From a checkpoint of a small mixture-of-experts model trained on Wikipedia: 464 clamped SwiGLU neurons an expert.
Below are experts of layer 3 (counted from 0) of a mixture-of-experts language model. Rows are named router (the router's row for the expert), gate (a neuron's input weights, with its number), up (a neuron's input weights, with its number) and show model dimensions 320-383. Each number is 200 + 20 x the weight over its row's rms, rounded and kept within 0 to 999.
Before each expert's rows: "comes after" lists some tokens at least twice as common just before its tokens as in all text. This comes from a sample of Wikipedia text that the model never trained on. Tokens count by the router's weight.

# expert 0
comes after: "0", "5", "7", "6", "8", "4"
router,222,190,195,183,238,179,193,213,195,197,158,196,194,216,199,200,176,161,231,206,185,192,189,227,175,230,181,166,202,203,203,206,184,199,204,180,213,205,205,216,181,185,204,222,207,233,218,191,226,184,210,188,195,242,164,181,210,195,212,188,163,189,199,250
gate22,207,167,177,172,217,241,189,214,189,154,174,210,230,234,212,187,231,220,208,212,192,197,215,192,216,208,203,156,188,212,216,201,217,200,184,180,173,233,191,220,193,220,205,187,204,196,218,205,200,200,207,219,190,220,197,227,182,190,196,196,192,184,220,208
up22,221,198,180,193,188,200,196,195,225,183,193,204,224,231,197,231,202,203,216,187,234,208,190,189,173,221,174,230,195,197,205,172,171,217,197,191,216,251,206,193,206,213,214,189,212,219,194,197,195,177,165,234,208,180,190,217,209,225,187,185,190,193,208,213
gate23,199,141,228,203,203,216,201,193,223,173,202,201,189,211,201,171,198,201,199,217,206,233,207,197,227,178,183,177,201,197,181,219,228,236,188,182,176,221,178,192,197,216,203,186,208,190,207,191,195,238,209,214,210,226,198,192,172,213,181,213,205,193,178,195
up23,207,181,198,210,225,172,171,195,189,216,215,213,228,209,219,184,219,193,191,179,189,209,183,199,243,184,219,193,219,225,185,216,217,195,199,176,175,226,195,168,191,197,217,215,215,230,216,197,211,240,221,206,212,236,179,185,189,228,199,245,240,166,214,178
gate24,181,193,188,216,167,194,188,198,187,182,162,198,215,202,194,199,192,206,176,252,203,199,181,207,200,185,218,200,217,220,195,188,219,198,231,234,215,221,198,193,202,168,191,189,192,189,197,197,210,214,188,192,185,198,220,218,234,202,165,200,194,204,212,214
up24,162,214,199,228,143,198,196,178,188,203,164,174,183,192,205,194,199,224,205,216,215,170,191,196,177,204,203,206,212,204,212,230,194,189,232,174,207,228,212,193,209,192,190,157,170,170,225,185,173,230,202,203,198,161,205,238,239,178,185,244,183,178,202,227
gate25,177,178,214,181,208,217,209,178,164,162,202,181,210,194,194,176,200,185,193,215,178,199,200,210,217,213,207,224,205,208,188,231,233,183,197,196,211,185,200,192,178,186,204,206,174,197,212,200,189,196,216,227,217,212,183,226,196,197,141,181,188,154,190,188
up25,158,185,196,183,217,215,181,183,185,164,218,207,192,202,191,186,203,171,179,220,174,183,182,171,191,207,236,211,191,199,202,200,213,206,214,196,179,185,220,206,188,156,204,167,190,205,197,203,168,182,173,197,187,223,167,239,192,216,185,204,217,189,207,176
gate26,178,213,206,200,224,212,212,165,179,182,218,188,224,185,183,190,199,233,212,193,175,210,215,180,186,211,180,208,226,212,211,208,208,220,193,224,222,188,212,158,179,212,152,161,202,206,212,209,185,178,228,208,225,205,204,196,181,200,164,234,236,192,173,225
up26,249,230,204,208,175,211,206,189,205,196,186,209,235,185,234,237,187,209,180,188,166,217,215,201,223,196,193,192,209,191,196,202,223,238,207,138,222,186,192,220,204,231,206,173,168,171,233,236,169,211,198,204,220,195,228,214,204,218,163,217,234,214,200,199
gate27,180,200,179,179,190,199,211,217,213,218,198,191,219,180,238,232,200,216,215,195,202,205,177,190,187,199,184,201,220,200,192,232,217,198,215,205,196,207,180,206,239,193,173,165,223,181,181,199,215,208,220,208,221,180,209,199,217,194,178,201,239,205,171,187
up27,193,220,228,202,164,230,224,217,184,198,180,187,176,157,202,190,220,203,201,236,225,191,209,200,186,208,231,181,196,212,188,212,215,180,208,220,195,182,184,198,235,223,202,180,217,171,158,221,169,200,171,210,196,176,186,227,189,183,192,196,167,201,198,241
gate28,154,211,198,175,229,189,227,214,207,217,211,202,229,187,183,196,204,218,194,207,214,185,181,198,181,204,218,202,196,207,219,186,205,201,196,202,160,193,188,176,192,222,217,191,216,203,214,200,180,185,201,201,208,195,208,212,217,213,220,182,191,205,218,211
up28,194,171,198,210,189,211,208,202,212,220,196,190,189,202,184,182,193,224,205,203,204,183,176,215,210,214,242,187,234,207,192,202,213,191,234,197,193,198,228,196,213,201,227,187,200,200,206,176,202,211,185,183,170,221,202,202,205,181,161,208,196,182,191,213
gate29,193,180,247,199,171,165,180,192,194,168,166,195,170,236,200,195,201,199,203,229,201,211,222,232,186,185,229,213,201,196,214,192,207,224,205,217,193,196,186,179,215,174,210,203,185,178,239,175,250,207,212,188,197,231,189,207,207,238,152,185,211,177,201,191
up29,213,174,225,198,189,189,189,221,181,203,207,223,199,211,217,242,199,210,200,212,185,195,187,184,183,188,225,227,212,199,207,159,228,230,205,204,207,217,196,198,230,177,196,167,171,183,247,177,206,168,233,168,250,225,201,208,200,203,174,200,182,184,218,197
gate30,190,177,196,178,199,196,228,190,172,265,204,197,211,196,161,192,242,217,201,220,192,205,194,207,175,190,207,218,228,176,200,188,201,174,210,205,218,197,199,190,187,235,202,194,202,159,172,188,183,198,193,201,209,199,201,186,205,177,212,229,225,202,170,176
up30,202,181,216,184,203,236,192,207,183,193,202,208,194,193,214,208,258,189,259,248,153,202,205,217,182,192,167,199,223,205,205,197,194,182,240,166,220,198,187,191,217,230,186,182,229,217,177,199,195,207,230,225,230,193,208,182,210,195,201,202,213,232,170,208
gate31,166,194,216,202,204,184,202,218,206,191,205,177,216,182,202,188,226,202,231,209,207,212,227,211,218,187,204,201,206,179,195,242,204,191,211,186,206,208,207,177,211,204,239,224,208,219,212,211,201,191,184,198,238,235,199,205,202,215,208,179,159,234,216,181
up31,212,202,221,182,189,201,179,207,224,208,183,187,221,207,220,227,211,214,200,162,192,209,201,178,205,210,246,185,216,192,237,198,208,209,220,219,206,196,218,187,175,201,231,204,200,225,197,251,181,215,146,206,235,218,221,186,219,214,232,206,222,210,208,199
gate32,199,227,194,204,182,183,221,225,154,194,195,178,182,181,229,188,169,199,214,235,192,253,209,190,166,204,161,188,194,183,203,187,172,217,195,185,195,179,153,182,223,200,207,195,188,202,198,195,200,210,201,223,211,196,207,198,205,221,180,182,191,191,172,210
up32,169,192,202,197,200,191,195,214,196,219,214,200,199,195,207,218,190,215,227,217,193,196,179,183,206,209,208,212,239,189,168,176,198,205,212,185,216,182,184,177,217,176,230,206,173,205,188,166,175,172,200,205,206,232,212,210,211,218,191,225,200,214,187,188
gate33,209,193,195,158,200,192,245,217,207,217,212,239,224,187,208,208,179,217,208,174,207,211,183,216,203,196,205,193,211,189,220,203,189,182,213,191,204,228,231,232,187,241,203,194,194,212,199,202,213,196,199,243,219,209,196,194,222,200,215,246,192,190,170,199
up33,204,199,191,207,238,186,198,192,229,163,205,208,175,232,204,204,205,166,185,173,214,212,199,181,202,202,230,198,205,197,191,185,210,168,208,249,165,182,210,168,200,209,198,209,201,210,184,193,214,195,211,172,210,178,209,234,203,169,176,225,233,192,221,202
gate34,191,195,231,187,166,215,164,216,215,178,175,194,198,217,180,202,193,197,192,222,171,187,240,197,180,229,201,211,176,180,174,224,193,222,177,186,158,164,191,208,199,192,251,194,206,177,193,180,191,208,177,172,191,186,199,206,191,210,201,207,213,216,196,176
up34,202,189,226,205,227,193,208,221,187,223,233,199,214,168,199,190,224,220,210,254,204,222,191,201,208,207,186,165,196,233,168,237,205,234,236,185,190,194,172,229,247,168,205,176,185,190,239,220,165,262,185,206,173,193,227,287,207,191,189,198,205,215,225,226
gate35,208,193,190,204,189,210,201,231,180,174,171,191,185,216,162,180,213,255,209,229,174,222,187,229,209,188,175,194,244,200,200,166,197,185,159,164,160,193,208,180,193,171,186,196,204,214,202,186,202,195,171,211,170,210,213,207,204,202,160,187,240,218,221,189
up35,217,198,188,217,204,213,184,175,186,199,184,203,220,202,216,223,189,190,209,206,136,199,146,200,188,184,173,224,228,182,215,179,185,210,190,183,174,205,173,170,236,207,169,208,200,183,157,173,209,164,223,210,204,179,192,200,191,219,169,155,168,187,213,186
gate36,198,198,220,181,197,242,211,219,181,185,189,185,228,193,197,185,203,197,232,224,216,227,182,200,178,173,208,191,217,162,214,208,242,226,178,187,179,214,183,189,187,207,216,225,196,195,197,180,238,211,203,218,199,223,181,192,207,205,186,205,177,168,238,167
up36,169,228,186,211,202,245,198,226,213,195,186,176,222,199,208,196,184,214,207,226,212,186,155,242,192,197,205,194,202,204,173,189,230,192,189,195,190,171,216,204,190,234,218,178,196,210,218,208,213,193,181,191,203,224,169,210,212,178,207,207,225,195,205,219
gate37,205,190,202,183,218,200,188,216,207,204,201,217,215,215,219,184,193,193,215,224,207,182,214,163,194,221,193,162,208,212,231,218,200,216,211,216,193,199,197,222,200,224,209,203,194,167,191,233,196,215,226,203,206,201,214,188,177,240,244,226,208,225,181,220
up37,208,201,192,196,221,190,203,183,199,198,174,219,256,200,179,188,217,183,182,205,194,193,208,191,193,200,185,186,202,260,206,170,226,260,218,220,192,239,190,206,242,219,234,169,178,218,196,177,180,163,201,201,219,209,223,194,200,207,215,232,233,218,189,161
gate38,198,201,210,201,182,192,186,185,222,198,207,216,202,230,151,194,197,217,224,187,204,196,206,182,208,219,189,179,224,183,177,224,190,195,182,154,201,199,214,199,196,207,225,198,165,195,201,204,221,192,208,169,205,180,175,199,170,210,215,215,187,166,209,212
up38,203,182,184,210,170,169,188,208,182,168,204,206,193,160,222,179,170,226,212,264,180,230,189,190,209,188,204,222,223,178,158,235,212,202,200,191,215,186,190,156,217,242,219,185,211,168,187,229,148,197,184,200,184,199,187,209,215,200,183,202,181,172,208,232

# expert 11
comes after: " |\n", "\n", "|", " /", ")", ")\n"
router,198,210,199,201,202,219,188,172,184,223,171,222,196,205,208,172,206,208,192,207,203,171,186,217,182,217,204,232,187,207,208,183,164,194,192,223,166,179,185,240,222,213,181,198,198,242,178,205,208,158,190,197,187,189,203,213,167,202,229,209,221,197,186,157
gate22,194,183,167,214,204,205,200,173,170,236,226,201,215,226,203,174,215,216,237,219,192,214,214,201,191,197,203,200,214,224,190,197,201,205,162,207,174,210,205,202,210,170,230,183,217,189,210,202,202,208,199,191,219,211,194,213,217,193,201,178,209,182,211,199
up22,196,204,180,201,209,198,191,193,166,221,182,190,233,216,185,209,221,183,225,207,203,192,190,187,205,192,193,218,214,223,209,203,204,212,180,244,184,173,216,198,199,193,211,205,230,170,203,205,201,208,166,250,200,167,187,202,172,199,184,176,211,188,217,181
gate23,178,209,207,208,171,206,182,216,199,202,216,204,208,207,195,193,218,167,208,172,215,190,180,211,166,186,181,199,193,190,204,185,183,173,168,240,199,170,227,187,195,210,210,230,178,196,209,190,196,182,205,184,172,202,194,216,198,192,177,185,186,194,204,209
up23,206,189,196,189,218,216,192,205,180,202,198,218,178,181,213,191,182,194,204,183,206,236,188,221,189,168,188,182,198,209,192,199,175,189,200,198,211,169,219,192,182,160,202,198,209,178,182,179,173,200,202,215,204,215,209,204,236,183,200,189,153,184,212,186
gate24,227,196,198,235,208,218,212,204,175,159,194,208,217,211,216,198,194,201,225,251,173,215,196,226,221,174,176,137,207,184,180,224,233,176,210,199,232,178,188,203,197,206,188,210,213,211,199,203,218,218,221,189,171,209,185,226,218,208,202,191,165,212,229,235
up24,209,221,204,177,210,204,207,219,177,170,198,183,232,196,199,167,204,202,177,226,235,209,181,196,218,210,186,174,193,196,186,236,192,218,230,189,214,199,213,196,219,206,234,216,193,213,202,167,171,200,197,214,207,202,167,226,167,171,208,226,210,210,225,204
gate25,183,170,195,170,197,194,206,208,195,194,197,230,243,174,222,227,206,195,183,188,200,173,188,196,233,190,184,155,202,173,165,194,220,227,189,188,192,221,177,185,226,226,184,193,185,202,213,213,210,187,186,201,232,213,209,214,220,228,213,211,213,194,230,205
up25,195,219,194,191,200,201,185,186,172,206,230,253,170,181,193,216,199,206,218,195,201,190,195,179,187,197,201,203,225,178,232,213,207,188,213,218,208,196,220,204,205,222,205,197,166,193,215,193,204,205,195,208,235,205,170,148,193,212,202,185,180,218,207,227
gate26,157,149,155,189,209,201,233,209,175,236,200,190,237,211,186,209,187,186,210,215,198,202,213,188,186,223,179,196,228,235,204,176,193,196,227,182,203,189,190,210,198,221,215,223,194,205,215,215,186,206,224,206,236,216,221,179,211,183,178,188,183,205,221,188
up26,193,187,180,211,191,176,198,198,183,197,201,195,195,229,186,222,199,211,198,214,219,193,220,191,241,148,183,194,205,211,206,167,189,189,197,218,197,187,200,196,209,222,223,217,161,242,204,205,208,215,215,216,215,216,200,181,196,217,210,187,211,182,202,210
gate27,176,211,198,212,218,215,205,184,219,194,189,165,230,212,207,232,219,245,218,188,211,188,218,232,195,211,203,209,227,206,197,197,212,195,212,185,178,199,214,198,182,195,190,206,215,163,218,202,204,219,209,230,179,219,208,218,217,200,205,198,256,217,193,224
up27,176,213,180,210,204,210,219,183,194,180,197,233,189,198,198,226,198,204,228,216,210,225,221,228,197,175,211,243,200,190,209,222,180,148,224,227,196,182,152,172,199,167,197,146,225,183,187,241,211,207,229,204,167,187,200,208,207,224,187,188,221,186,185,201
gate28,206,206,221,188,198,235,213,198,215,197,192,204,217,196,184,216,219,230,226,208,229,198,207,220,188,191,190,169,224,217,203,214,208,174,190,190,179,190,253,212,193,240,208,212,205,193,219,229,196,215,171,214,216,218,172,198,210,183,197,222,190,215,187,209
up28,181,183,218,165,204,215,196,200,213,215,207,217,205,198,197,166,228,219,190,204,215,211,205,205,162,157,216,185,201,219,157,200,231,169,178,202,235,203,240,186,205,218,172,197,196,202,204,214,258,193,194,183,239,202,178,235,213,223,187,206,190,184,221,227
gate29,184,208,202,204,217,187,241,212,191,198,180,235,211,234,238,213,190,213,212,199,220,194,225,226,194,171,206,156,207,227,157,232,212,213,234,187,206,197,189,173,175,211,207,208,182,189,220,241,234,232,194,211,239,184,239,233,179,229,202,226,213,204,184,221
up29,161,213,201,253,223,178,199,199,241,172,219,214,180,215,215,206,214,231,167,187,181,225,185,196,198,180,239,198,207,204,199,229,219,198,193,205,162,216,226,176,194,162,186,205,168,211,196,201,198,202,213,203,215,208,187,174,208,202,167,225,187,192,200,217
gate30,157,188,218,203,221,177,215,163,176,178,193,185,225,215,211,238,237,212,240,208,227,189,234,175,198,228,231,228,213,184,237,200,182,203,209,190,186,200,197,202,234,182,193,162,186,213,187,223,199,190,197,206,218,191,174,249,223,204,210,192,196,234,190,174
up30,168,205,226,204,201,197,210,168,164,178,209,215,208,201,207,232,181,204,206,217,209,209,208,191,199,210,182,200,211,169,215,176,231,203,184,186,173,183,184,224,240,235,213,176,192,245,213,216,199,214,204,222,228,207,211,224,226,190,199,189,222,215,171,200
gate31,229,196,195,145,187,205,194,162,166,193,186,163,201,175,180,210,206,181,212,195,192,226,222,212,210,192,182,216,220,194,233,242,205,200,171,195,215,221,204,184,165,194,198,169,168,186,210,208,219,172,198,217,210,250,194,217,215,199,218,197,204,231,223,211
up31,244,189,195,180,206,196,166,214,182,204,177,208,199,166,183,230,171,209,222,194,180,237,196,229,189,193,173,203,212,202,195,224,192,207,189,197,203,194,224,200,185,147,193,201,178,151,213,212,186,184,200,210,236,227,189,198,187,176,211,208,222,234,214,188
gate32,196,173,220,200,185,203,238,188,189,173,191,192,184,211,194,187,206,204,202,206,183,220,230,218,182,200,197,203,201,204,182,190,194,211,193,211,208,206,210,204,183,193,223,205,214,227,197,189,224,212,191,210,245,182,217,210,193,208,191,185,188,201,190,204
up32,198,221,197,230,161,159,203,203,218,196,171,175,225,229,199,199,208,211,216,198,224,172,228,209,185,173,146,201,200,223,200,173,148,212,180,204,193,201,202,218,234,228,176,193,190,217,189,177,211,202,225,174,185,196,207,236,192,201,228,210,210,206,174,199
gate33,207,183,207,180,198,185,184,196,194,194,197,183,203,176,205,203,185,214,215,206,185,229,189,225,223,169,196,178,209,219,196,192,203,213,144,181,189,192,204,209,161,168,192,200,202,204,217,196,201,186,189,230,197,192,202,211,213,208,216,176,187,199,247,177
up33,166,208,216,187,218,209,219,214,213,209,160,198,189,225,209,218,241,200,198,165,212,218,241,210,194,201,214,196,208,222,206,220,199,188,239,172,242,184,214,206,226,205,216,198,211,181,165,208,163,225,206,198,215,197,192,151,189,198,184,202,216,207,240,181
gate34,229,183,188,207,189,193,213,232,204,203,213,215,241,155,210,190,215,224,259,213,173,194,217,197,232,190,191,212,214,193,201,204,199,215,203,206,218,192,174,186,181,227,215,213,211,191,195,209,179,217,201,230,192,183,231,194,171,190,216,219,203,180,199,184
up34,214,222,218,212,193,173,201,212,218,177,192,205,217,209,178,212,198,143,206,215,241,184,188,217,199,151,192,190,213,212,184,190,170,186,207,168,192,219,206,212,206,195,207,203,226,206,238,238,236,188,223,171,207,189,211,223,208,228,225,194,225,220,201,205
gate35,214,186,224,219,222,201,237,182,230,222,204,197,209,226,217,224,201,220,209,228,200,196,179,197,211,184,201,207,233,192,210,159,212,213,150,228,179,211,214,194,208,185,188,208,207,201,177,132,197,189,198,187,184,215,211,160,173,232,199,212,190,201,211,215
up35,220,153,188,216,212,187,223,164,209,212,233,193,184,195,184,186,227,192,205,196,186,207,202,227,210,179,198,176,222,193,196,186,189,224,209,180,142,189,202,176,212,163,210,172,206,201,199,166,193,197,186,238,171,155,223,231,224,203,198,198,193,200,211,201
gate36,207,204,240,218,204,171,197,179,202,203,226,209,173,213,215,215,209,232,210,203,176,203,180,184,209,185,213,187,192,204,206,200,243,217,193,191,179,220,202,206,183,196,202,176,191,187,209,199,195,154,189,192,191,204,165,238,168,226,153,210,172,200,220,209
up36,192,240,228,205,201,209,204,199,191,195,215,204,226,218,189,208,211,207,149,198,212,206,196,209,213,175,169,175,207,220,197,183,199,213,195,168,199,179,187,179,197,207,213,178,236,188,192,218,197,183,201,223,234,194,194,206,196,217,166,205,180,230,194,214
gate37,183,216,193,219,186,224,182,219,202,197,207,179,181,252,190,178,240,171,200,209,220,225,207,202,201,207,238,211,211,186,188,210,210,195,179,206,195,196,177,213,212,185,166,224,214,205,235,197,214,209,211,193,201,185,185,247,191,180,227,241,208,210,181,199
up37,200,222,177,192,173,187,252,191,220,198,212,158,200,210,198,221,214,170,222,202,216,241,177,193,218,186,212,186,234,199,181,219,193,213,192,184,188,177,196,213,218,184,191,190,219,231,210,223,223,183,213,210,194,191,201,199,224,203,225,213,221,213,181,237
gate38,216,195,205,206,187,216,189,215,184,223,185,193,204,245,193,191,178,219,193,191,191,229,238,205,217,193,206,212,195,200,211,207,177,226,221,199,168,190,170,194,225,191,211,222,232,189,234,220,203,169,206,212,197,220,227,203,199,207,210,231,183,196,202,183
up38,214,209,188,180,193,193,182,219,195,231,216,224,181,210,185,206,179,231,216,184,202,196,175,247,227,227,193,205,208,200,206,206,207,216,239,207,195,216,196,216,228,233,210,194,214,195,213,201,190,202,208,180,218,199,204,170,198,220,198,226,190,206,169,173

# expert 10
comes after: " ", " of", " Best", " La", "In", " $"
router,181,228,206,180,201,200,195,204,197,243,226,195,203,169,189,171,206,182,220,198,185,181,199,212,191,224,218,244,165,199,196,204,241,179,230,229,206,201,209,193,205,221,213,215,215,209,211,164,195,180,181,201,167,197,184,193,207,196,205,181,192,188,206,227
gate22,215,180,221,222,197,159,193,202,187,213,202,196,241,206,196,177,202,177,198,200,220,198,214,213,223,179,223,188,196,194,230,225,216,199,178,201,213,180,218,164,185,173,201,194,202,208,182,174,178,220,159,193,209,181,219,226,190,189,211,216,210,214,199,171
up22,208,183,197,196,180,165,208,188,187,182,198,205,235,203,240,193,213,209,222,199,233,202,211,173,229,176,193,209,216,192,202,207,195,211,216,213,217,174,225,204,204,185,182,207,223,221,212,192,214,205,211,201,214,187,214,169,220,179,193,203,230,160,201,166
gate23,197,181,228,205,192,194,192,197,174,214,210,219,222,189,183,189,197,234,203,171,198,204,215,192,244,194,206,200,187,157,216,224,200,212,207,200,204,191,197,190,211,198,234,163,213,210,230,161,207,213,213,225,218,203,220,189,230,203,142,196,175,171,183,187
up23,187,172,180,189,232,190,165,212,195,173,226,179,214,198,201,160,179,204,195,168,191,179,225,173,218,175,178,193,208,169,218,188,204,180,206,193,238,200,176,197,218,216,231,209,200,217,191,198,195,199,188,190,193,226,208,199,212,213,223,192,184,163,200,201
gate24,243,198,208,168,212,165,194,203,185,220,208,205,214,211,210,209,177,222,181,200,207,206,208,205,231,199,222,192,204,188,151,227,219,175,193,166,198,216,189,203,153,159,193,192,210,155,220,187,192,219,202,212,208,208,175,195,226,207,215,206,213,196,183,193
up24,177,224,235,182,195,207,219,188,171,172,207,187,196,211,189,218,184,208,198,218,203,208,229,203,173,205,193,176,211,191,227,181,208,217,208,238,193,193,176,209,211,185,211,198,227,163,166,189,184,244,209,157,192,193,207,218,193,171,205,180,221,202,185,202
gate25,194,178,175,171,191,203,220,202,159,175,221,184,178,198,221,194,185,215,171,236,200,230,230,219,222,182,241,208,219,209,191,251,222,203,201,182,190,202,187,190,187,223,189,220,204,216,211,223,221,193,201,225,173,171,171,220,210,187,228,183,176,188,194,222
up25,159,187,189,185,245,188,214,219,155,172,204,187,171,172,195,202,200,210,209,214,189,210,212,213,227,208,182,220,233,236,203,204,188,208,171,203,207,189,218,194,214,199,214,163,183,194,158,222,155,232,232,221,196,176,196,211,236,208,209,205,194,195,194,215
gate26,183,181,198,172,220,199,206,203,208,196,181,202,225,204,182,242,216,200,192,224,181,169,157,195,176,194,198,212,233,209,213,198,192,207,199,226,195,201,211,197,197,221,193,201,203,175,189,182,174,206,195,204,189,187,209,162,248,206,213,189,227,190,194,180
up26,187,209,204,200,197,208,187,193,205,190,180,189,195,224,195,182,195,193,188,223,196,232,210,183,230,194,208,152,233,199,221,201,190,163,195,226,182,229,220,145,193,194,206,202,205,221,226,181,178,199,184,171,192,178,218,189,213,187,181,198,191,197,181,203
gate27,196,169,234,196,161,187,200,205,182,232,194,233,191,199,212,180,195,210,196,209,196,214,215,229,217,202,213,190,201,202,204,204,195,217,204,219,219,179,230,205,216,172,181,157,171,189,204,215,204,212,222,219,206,225,178,195,193,197,209,210,214,201,167,190
up27,160,201,208,213,242,228,229,214,172,195,245,209,194,206,205,202,224,184,213,195,198,239,207,184,228,180,207,222,203,200,201,217,224,229,213,190,201,190,193,219,188,173,199,199,186,172,195,179,207,187,180,198,188,186,206,215,204,189,191,193,210,200,207,236
gate28,216,153,183,228,207,233,192,152,209,202,212,169,173,209,217,187,209,214,223,229,203,189,180,227,212,199,180,204,226,195,224,197,171,185,219,217,182,202,205,190,214,178,222,211,209,207,194,210,210,209,238,190,194,194,190,209,200,165,213,189,224,182,215,195
up28,185,185,207,172,184,172,212,198,227,178,162,206,187,226,220,226,230,204,180,188,241,239,194,178,210,227,197,198,234,243,165,210,204,168,211,150,207,170,167,234,190,192,186,199,227,206,199,211,211,233,222,227,196,216,198,220,211,217,211,142,172,161,209,164
gate29,241,171,206,196,210,181,192,214,175,215,204,204,219,240,197,190,204,191,209,183,217,167,244,241,184,165,207,184,232,166,188,217,207,187,210,176,223,194,201,178,170,210,229,206,191,223,205,210,216,225,183,200,222,241,201,217,153,187,192,233,163,195,211,202
up29,225,197,209,183,170,184,235,194,205,218,181,220,177,171,214,193,210,164,212,218,197,214,182,201,211,185,181,193,207,133,188,201,216,200,228,210,233,213,199,201,201,187,225,191,175,193,215,225,198,227,194,185,198,198,208,194,195,199,207,177,204,209,189,197
gate30,181,187,196,206,199,227,247,194,210,168,212,195,204,190,220,216,176,204,213,219,213,228,197,207,189,182,202,175,220,193,217,205,202,203,216,249,212,184,202,213,203,217,242,209,194,195,218,177,206,209,223,200,246,222,186,218,186,203,207,223,202,220,145,217
up30,183,175,200,207,172,217,238,187,202,193,230,194,194,182,201,195,195,162,184,212,201,162,202,202,185,191,196,183,218,191,216,218,211,218,197,206,193,170,188,227,190,215,231,204,184,191,237,198,218,216,210,194,208,223,163,203,207,216,170,243,197,240,172,207
gate31,176,197,178,192,200,175,198,238,187,198,223,180,191,199,222,191,219,210,231,194,212,266,214,206,213,185,232,199,217,239,203,226,205,184,188,229,178,177,164,198,200,209,191,226,210,195,215,188,175,194,207,206,192,250,181,182,216,199,201,188,226,229,172,185
up31,201,200,216,200,170,160,214,208,240,168,205,186,181,204,241,174,211,204,254,222,191,241,187,166,224,210,179,185,187,188,207,201,208,185,205,191,192,200,197,193,207,196,209,231,127,217,203,198,181,182,191,214,210,216,199,199,193,209,210,187,225,201,174,194
gate32,187,213,218,189,201,209,217,188,220,209,192,219,190,208,175,213,196,202,199,229,242,248,176,178,197,224,180,190,226,194,233,221,176,198,196,177,206,200,174,196,199,209,204,179,205,172,215,234,167,203,247,246,237,216,202,179,211,203,152,200,186,181,203,196
up32,211,176,190,190,221,195,193,228,220,184,204,201,173,224,190,216,234,191,187,202,181,216,204,181,205,213,206,180,204,207,228,201,163,241,203,188,206,174,174,197,144,209,189,172,201,228,193,231,166,191,210,241,225,235,167,196,209,197,230,211,231,179,201,175
gate33,192,204,213,174,172,181,187,216,163,212,201,214,209,233,219,191,158,221,161,207,193,188,196,256,159,198,198,216,202,161,205,196,195,194,196,174,213,200,203,192,206,231,157,193,220,200,177,222,207,191,196,195,213,201,169,214,174,216,221,202,203,201,226,207
up33,193,215,197,154,163,206,209,180,179,178,207,222,199,207,180,184,202,238,194,193,203,183,212,225,210,179,197,228,213,186,205,223,202,201,195,228,182,208,215,158,216,213,237,201,201,187,211,228,197,163,187,222,215,232,187,220,197,202,179,175,208,170,189,207
gate34,197,172,208,194,187,212,195,201,191,170,225,202,192,220,181,178,221,195,227,223,232,188,188,233,204,199,201,199,221,217,200,211,190,208,201,186,187,171,252,174,217,172,202,205,179,212,192,190,198,198,245,175,214,186,169,213,210,199,179,212,197,216,197,226
up34,189,196,223,228,173,207,199,197,177,192,224,177,208,174,172,198,177,178,197,201,218,214,191,207,196,190,190,194,190,216,201,201,194,201,187,201,232,164,212,187,163,177,231,221,187,183,183,186,214,211,212,201,224,197,171,214,204,182,159,200,206,198,185,203
gate35,190,205,223,198,219,214,184,196,195,205,216,204,204,153,214,189,197,209,224,196,222,200,187,208,171,223,193,212,212,193,207,223,219,194,158,192,203,183,198,150,198,207,183,161,163,187,181,183,232,221,225,201,236,203,213,225,236,198,153,209,171,181,184,224
up35,183,214,231,198,240,142,151,217,166,227,190,185,238,234,223,195,193,197,155,192,217,224,157,176,205,189,174,234,219,241,192,215,196,210,201,230,166,202,217,214,215,190,237,189,192,206,203,209,227,217,208,192,167,229,198,199,230,201,205,208,185,181,245,211
gate36,200,192,236,180,236,208,221,204,153,206,174,182,177,221,182,196,210,189,216,198,199,202,186,218,212,214,194,191,214,194,217,213,195,235,186,219,186,170,194,218,214,235,199,213,191,197,192,188,211,211,183,215,197,207,188,211,226,168,224,173,177,170,215,179
up36,190,186,226,219,231,159,202,203,207,200,192,206,204,214,192,189,184,184,186,211,217,205,191,206,217,220,221,178,208,190,229,202,204,235,214,222,176,181,251,206,167,197,172,229,218,154,214,210,199,180,195,195,219,206,194,218,191,199,223,189,198,164,218,200
gate37,221,214,175,205,213,206,211,232,180,192,212,217,189,224,177,184,192,207,172,214,198,194,192,195,157,181,220,187,216,181,217,197,179,210,217,172,198,204,201,210,273,229,197,190,213,230,191,189,221,166,204,180,209,204,191,179,193,205,203,198,211,202,219,183
up37,199,189,161,174,217,232,163,235,203,224,203,186,170,177,202,190,193,201,202,227,205,168,180,230,171,177,244,174,223,245,194,169,181,186,213,181,220,169,195,161,186,214,193,208,267,168,220,191,218,183,180,188,170,223,167,212,198,226,192,186,184,172,201,215
gate38,184,213,178,189,175,182,195,201,162,195,212,208,207,200,193,196,210,209,200,201,229,202,169,191,200,140,202,212,234,208,192,157,173,183,180,224,166,178,189,216,188,186,180,186,186,209,214,187,207,210,218,218,197,227,223,202,194,205,187,231,188,174,192,187
up38,196,204,226,160,205,192,185,193,202,238,217,259,200,186,199,158,224,202,227,189,231,233,194,205,177,210,223,204,204,216,203,166,215,192,227,215,203,165,210,175,218,207,210,214,195,171,180,204,202,197,192,208,258,213,223,196,194,198,184,188,226,172,173,173